Experts of a small language model: width 128, 2 picks a token.
Below are experts of layer 3 (counted from 0) of a mixture-of-experts language model. Rows are named router (the router's row for the expert), gate (a neuron's input weights, with its number), up (a neuron's input weights, with its number) and show model dimensions 0-127. Each number is 50 + 15 x the weight over its row's rms, rounded and kept within 0 to 99.
After each expert's rows: "mostly gets" lists some tokens that are sent to it at least half of the time. This comes from a sample of Wikipedia text that the model never trained on.

# expert 1
router:47 55 53 39 37 55 70 44 37 63 63 29 70 51 41 46 39 66 72 57 32 30 36 59 58 45 39 19 53 44 22 58 39 43 38 60 45 60 57 52 75 60 33 32 49 49 44 46 74 53 60 29 72 44 26 48 60 45 33 59 75 51 68 61 27 50 67 72 67 48 37 46 47 78 48 41 45 59 39 51 41 26 54 84 59 25 44 37 72 15 57 76 36 53 41 23 66 54 44 56 60 88 64 26 63 18 67 48 71 61 36 31 67 42 38 59 59 50 45 44 34 72 41 67 71 45 58 39
gate6:63 61 66 60 53 50 35 34 19 58 40 46 75 18 65 34 35 37 46 43 54 49 63 71 27 35 42 49 36 49 25 62 43 49 34 43 30 31 49 71 43 34 32 58 38 44 62 53 32 76 64 62 71 37 38 37 62 61 60 46 40 50 56 51 45 38 65 56 73 28 48 59 41 82 36 31 36 61 36 65 11 41 27 71 69 69 56 50 56 29 65 40 55 45 22 42 75 70 50 36 59 56 32 54 33 25 60 23 37 52 30 20 39 44 59 37 37 52 43 31 46 58 37 35 71 69 45 53
up6:36 45 36 51 62 41 51 61 58 86 48 32 37 52 63 55 50 38 53 19 64 39 54 33 58 57 37 15 70 54 80 60 30 44 39 75 21 16 52 47 29 55 48 49 55 86 30 43 40 55 41 44 30 47 39 57 31 51 48 57 44 38 48 61 57 23 47 48 58 54 47 42 44 54 35 58 42 49 32 63 51 26 64 67 57 76 49 51 55 63 72 60 68 78 32 30 74 63 70 38 33 22 38 50 70 39 60 13 50 63 46 25 47 34 60 45 41 34 44 66 67 75 62 31 51 55 35 38
mostly gets: "ah", " Ah", "akh", " Mah", "aj", " Hun"

# expert 27
router:54 57 53 41 50 58 77 37 52 57 63 50 54 42 38 36 51 49 44 72 45 35 56 52 70 70 28 47 63 50 33 53 66 22 34 68 47 52 71 71 60 50 41 55 62 62 39 27 60 44 61 40 61 35 37 54 61 53 28 28 56 67 97 51 31 64 53 56 59 54 34 34 47 59 58 56 53 60 69 29 44 70 63 57 77 44 53 71 45 16 66 51 45 41 32 40 83 55 30 59 64 71 57 52 54 12 71 60 63 65 14 34 48 36 53 64 31 69 08 59 35 58 51 41 70 55 56 58
gate6:34 43 64 53 57 72 64 40 54 39 42 61 69 69 48 47 51 69 51 59 65 58 47 14 73 59 24 49 46 56 46 46 46 05 61 61 73 47 51 86 26 54 43 50 57 47 54 53 46 38 54 26 28 44 40 34 18 55 41 58 48 36 58 30 22 50 47 63 70 75 14 07 32 78 52 48 59 31 43 33 61 66 73 53 34 41 33 56 37 38 39 57 44 41 60 39 70 38 35 32 45 54 33 67 40 51 53 48 29 30 39 40 52 41 54 37 47 50 39 65 52 58 57 20 61 53 73 50
up6:09 69 51 68 27 44 53 23 23 53 40 59 44 62 55 79 53 50 42 60 67 33 63 48 51 55 70 47 58 41 58 52 62 39 44 56 47 51 36 69 66 66 75 34 36 54 75 30 71 60 49 60 41 62 32 89 45 28 52 39 53 40 63 52 45 28 41 56 84 48 43 53 57 53 61 61 47 39 28 61 80 38 47 50 29 36 40 50 41 50 27 62 51 52 49 59 76 62 66 48 30 46 92 69 56 52 41 67 42 26 53 40 57 29 52 78 62 46 78 68 60 30 42 65 41 66 60 28
mostly gets: "ski", "ń", "b", "chen", "vić", "berg"

# expert 28
router:68 52 45 54 55 54 58 50 46 57 67 33 58 59 27 50 63 46 44 49 31 49 20 45 52 51 36 35 32 08 47 61 40 35 36 66 84 32 63 62 48 80 32 48 57 50 20 46 72 65 49 34 50 66 44 43 55 61 38 31 58 59 62 60 54 37 53 65 27 31 31 41 68 79 62 54 48 42 44 21 35 50 50 72 71 41 42 69 80 45 65 57 56 43 39 28 66 66 73 55 58 75 57 42 52 44 60 35 69 35 43 52 57 29 25 76 32 70 21 51 35 56 50 25 67 36 59 70
gate8:60 48 50 39 36 59 55 48 58 45 30 69 76 53 32 50 52 28 53 54 68 34 39 51 78 40 60 47 31 65 85 63 44 29 34 63 54 52 75 53 41 52 42 76 47 48 55 68 46 82 77 32 60 46 40 18 38 62 55 33 63 45 37 61 46 46 57 47 61 84 54 37 53 75 51 22 45 42 67 42 27 48 23 52 11 51 42 50 48 20 65 22 44 33 35 39 53 61 53 71 80 63 40 36 35 63 39 58 42 53 57 44 59 57 55 34 29 68 28 48 58 62 41 67 54 31 81 42
up8:65 25 47 43 56 55 25 34 02 60 49 68 47 53 56 57 50 37 59 48 39 58 23 34 42 50 69 35 53 67 58 66 49 48 49 44 29 60 43 36 38 65 41 41 38 53 65 51 54 22 39 49 54 34 54 72 58 46 54 40 57 08 48 48 71 65 50 76 35 43 54 47 81 42 60 73 81 23 29 49 46 58 41 77 39 53 56 48 42 61 40 57 62 31 30 57 62 44 34 55 57 66 47 55 38 35 14 73 30 49 60 70 65 58 79 39 74 64 59 21 72 49 44 32 42 59 47 33
mostly gets: ".\n\n", ".\n", " |\n\n", ").", ")\n\n", "==\n\n"

# expert 37
router:63 57 58 52 32 72 65 51 56 64 59 44 40 56 32 48 45 47 59 74 07 57 39 57 64 25 41 37 31 37 46 42 63 34 38 62 69 30 48 76 57 74 18 31 81 26 13 36 80 58 53 33 66 47 57 62 48 57 38 34 65 52 52 48 42 49 71 67 41 25 51 17 52 66 90 81 56 62 34 45 33 58 39 74 52 59 44 45 50 31 51 45 45 42 37 42 67 36 66 71 56 55 56 42 49 50 44 51 50 48 45 41 59 37 39 58 35 87 36 43 32 53 27 46 62 43 60 60
gate0:60 57 50 58 59 20 46 44 47 87 50 70 29 45 46 32 45 44 63 66 39 57 03 33 66 18 66 37 26 41 48 63 87 54 58 60 38 42 37 59 56 51 58 43 40 63 42 49 72 67 61 56 66 60 59 56 64 47 66 43 89 20 64 65 63 24 37 33 57 60 67 36 16 59 41 55 57 60 71 59 61 72 69 40 61 49 61 29 61 44 55 65 72 37 57 41 84 43 39 41 55 39 49 63 77 43 31 65 34 53 43 52 38 51 46 58 48 59 66 55 47 50 66 51 66 51 61 74
up0:37 28 49 56 54 34 41 55 36 55 59 47 35 50 35 54 54 74 74 55 48 79 67 42 30 74 47 66 76 44 67 41 65 44 29 49 45 58 38 54 51 74 48 57 55 63 48 35 79 24 45 49 50 45 51 92 64 14 30 77 49 39 50 51 57 49 42 45 42 54 70 73 50 77 61 48 50 44 19 50 17 48 57 63 42 57 68 49 63 50 57 40 46 47 79 65 61 34 74 76 15 55 28 41 28 70 52 52 51 46 64 36 59 52 46 71 54 54 49 77 57 24 57 47 42 30 24 55
mostly gets: "),", "\",", ",", "',", ".,", ",\""

# expert 15
router:47 55 34 39 63 68 65 54 51 50 60 46 63 52 30 32 42 65 63 56 37 29 51 54 49 53 31 35 31 40 49 62 44 11 42 64 38 62 50 68 50 65 52 32 48 36 48 38 65 51 64 18 56 46 40 44 38 48 31 37 67 73 77 49 14 35 70 49 60 46 47 46 76 66 68 43 39 44 70 17 53 65 54 60 66 30 44 30 51 33 35 76 53 21 19 47 74 38 65 54 51 63 89 17 55 46 42 49 59 50 39 47 51 43 45 62 52 61 48 54 26 76 37 40 69 54 56 85
gate4:48 39 55 48 72 46 30 54 53 64 74 26 62 58 80 43 57 42 62 53 43 61 49 49 66 65 49 36 64 53 49 42 55 35 49 38 54 21 17 71 45 45 81 38 56 45 88 47 48 79 67 25 45 30 45 17 45 47 36 64 66 54 72 46 14 24 74 46 37 48 30 39 75 36 59 50 50 49 66 52 51 65 57 45 54 42 43 45 27 51 59 74 27 46 57 29 78 41 36 43 62 58 68 65 73 25 57 36 60 43 54 57 86 44 51 81 53 36 53 59 49 51 50 63 49 69 44 37
up4:66 73 54 25 50 38 59 63 45 70 62 42 53 27 42 50 31 42 43 23 49 38 65 65 27 54 46 47 43 39 52 77 52 73 39 29 38 69 47 26 61 57 39 78 38 38 43 66 27 64 38 74 57 42 87 13 52 41 66 21 43 66 59 30 25 79 41 54 46 53 53 52 57 30 42 56 70 54 49 48 44 60 57 46 51 24 48 47 25 81 77 39 54 59 59 58 39 50 49 50 78 50 62 43 62 46 41 59 39 43 51 54 53 56 17 55 24 75 47 32 69 54 39 55 64 52 76 72
mostly gets: "u", "ra", "a", "ga", "ja", " e"

# expert 13
router:69 68 48 49 27 57 46 43 20 57 79 43 54 52 35 55 52 54 47 64 28 49 22 35 47 47 46 37 58 32 18 47 41 49 37 50 82 25 48 57 66 61 30 34 75 44 32 41 65 48 46 47 51 42 50 60 53 55 43 51 76 67 59 59 31 56 60 61 29 41 31 33 71 70 51 59 43 55 59 49 18 56 57 63 65 31 31 59 67 29 73 56 35 54 37 53 55 44 62 67 54 74 60 31 75 46 68 55 43 49 37 16 67 29 52 53 29 53 45 38 29 62 22 53 85 19 64 32
gate8:44 49 38 34 35 29 19 32 72 96 65 45 54 68 38 85 30 49 67 54 56 35 34 35 37 48 37 43 56 40 43 57 79 53 61 53 63 59 60 28 56 53 25 41 46 54 41 32 45 39 53 69 49 29 50 46 29 32 59 35 67 43 76 55 65 52 60 62 26 26 24 26 52 33 25 44 41 50 28 48 40 72 41 46 62 33 54 26 54 53 48 66 72 46 41 60 63 43 41 40 62 67 52 29 42 61 51 49 16 54 50 49 72 68 35 41 61 52 75 40 45 50 35 72 68 55 26 29
up8:30 57 55 43 40 61 74 65 66 57 31 35 33 26 53 30 48 52 85 46 66 44 97 35 49 44 44 53 41 57 41 48 53 51 25 25 51 39 70 59 42 75 52 32 59 60 61 59 19 29 41 58 71 82 47 30 54 40 44 35 60 74 39 42 44 60 59 61 64 33 44 51 52 46 31 49 48 44 14 65 31 53 44 36 65 57 54 35 67 25 69 58 48 55 45 73 56 39 58 55 42 47 17 72 35 48 69 49 58 59 77 50 65 46 60 50 49 74 61 25 29 59 52 70 26 59 56 67
mostly gets: " U", " United", " States", " American", " New", " US"

# expert 17
router:42 50 29 25 43 83 64 44 55 75 62 36 69 45 48 48 59 55 62 59 44 41 51 51 39 45 44 39 30 37 17 66 37 35 43 59 60 35 61 65 63 60 23 54 49 21 42 39 80 49 51 28 69 35 54 46 58 52 28 31 76 54 68 67 42 57 57 60 43 53 14 35 35 49 45 77 45 50 51 56 49 56 50 62 72 64 47 23 51 19 60 67 34 53 42 52 61 53 55 47 67 83 69 47 70 51 47 35 56 67 42 35 45 46 25 68 32 41 44 45 39 38 45 34 58 00 82 46
gate13:53 66 28 45 39 86 73 40 60 52 32 35 37 67 51 48 50 67 48 53 35 59 46 65 36 49 71 36 48 65 15 23 52 56 73 68 61 52 45 46 57 86 61 49 44 50 43 38 60 42 33 61 67 42 40 70 57 44 47 34 69 45 25 64 41 50 68 50 63 64 51 35 33 50 70 95 32 30 75 43 58 41 41 37 54 42 27 26 53 46 44 64 26 60 59 14 49 46 52 30 50 60 31 54 51 62 27 28 42 53 50 56 73 38 37 38 51 47 47 52 63 53 85 42 57 09 46 45
up13:06 39 59 56 49 39 46 70 32 47 65 40 55 54 50 26 44 61 63 57 57 56 69 60 38 84 83 36 61 46 55 49 32 73 49 58 76 58 61 43 45 79 37 67 52 46 56 40 39 55 32 54 50 34 57 61 44 50 56 65 72 70 48 55 46 20 40 91 39 70 59 69 69 38 56 55 63 42 38 36 45 43 30 20 46 57 29 70 51 59 52 43 59 68 41 39 39 45 67 47 59 55 30 61 62 58 32 59 66 34 58 63 66 73 87 53 54 46 68 48 52 59 62 87 83 56 50 64
mostly gets: " Andre", " Lod", " Bor", " Lemmon", " Ben", "annes"

# expert 26
router:68 57 31 49 49 52 64 45 35 20 58 36 55 58 31 34 84 45 62 70 23 33 25 39 41 54 34 42 35 27 23 53 54 45 35 65 87 30 48 62 78 72 45 48 67 56 27 43 55 56 40 42 51 83 52 44 49 46 34 40 78 66 67 66 46 44 77 70 48 35 34 34 53 50 54 56 39 64 49 46 28 47 36 61 59 39 39 49 67 28 65 55 47 43 37 45 70 30 57 60 66 56 57 32 62 43 61 35 43 23 27 37 52 42 37 62 44 66 35 58 22 56 25 41 68 32 75 33
gate1:50 41 29 47 37 53 30 73 42 82 72 39 51 47 41 22 60 60 75 34 66 29 59 48 68 59 39 54 36 45 62 58 56 38 50 42 40 58 83 68 74 73 25 23 55 51 11 64 49 52 50 62 48 51 39 52 39 45 28 61 83 64 52 52 67 44 24 58 50 41 58 32 58 51 50 74 46 40 62 83 48 62 46 41 50 30 72 53 30 61 56 72 29 46 47 75 64 65 55 55 71 03 36 50 55 32 44 42 58 71 59 40 46 37 48 27 60 29 62 58 52 50 51 43 52 28 58 59
up1:32 46 64 54 56 64 59 36 82 42 62 57 47 53 44 45 67 60 63 51 49 28 40 56 55 43 49 35 75 43 35 51 56 41 36 58 44 38 23 58 58 27 74 52 45 66 64 40 32 74 73 65 50 60 77 67 75 92 66 52 64 37 56 45 37 66 61 46 44 53 38 38 28 37 54 41 39 32 71 29 53 27 40 33 15 52 39 31 64 41 38 40 43 21 71 20 54 34 45 49 44 57 67 61 45 52 69 26 59 35 36 31 55 76 42 42 11 38 44 47 59 56 24 50 35 61 48 30
mostly gets: " -;", " vs", " —", "},", "^{(", " ."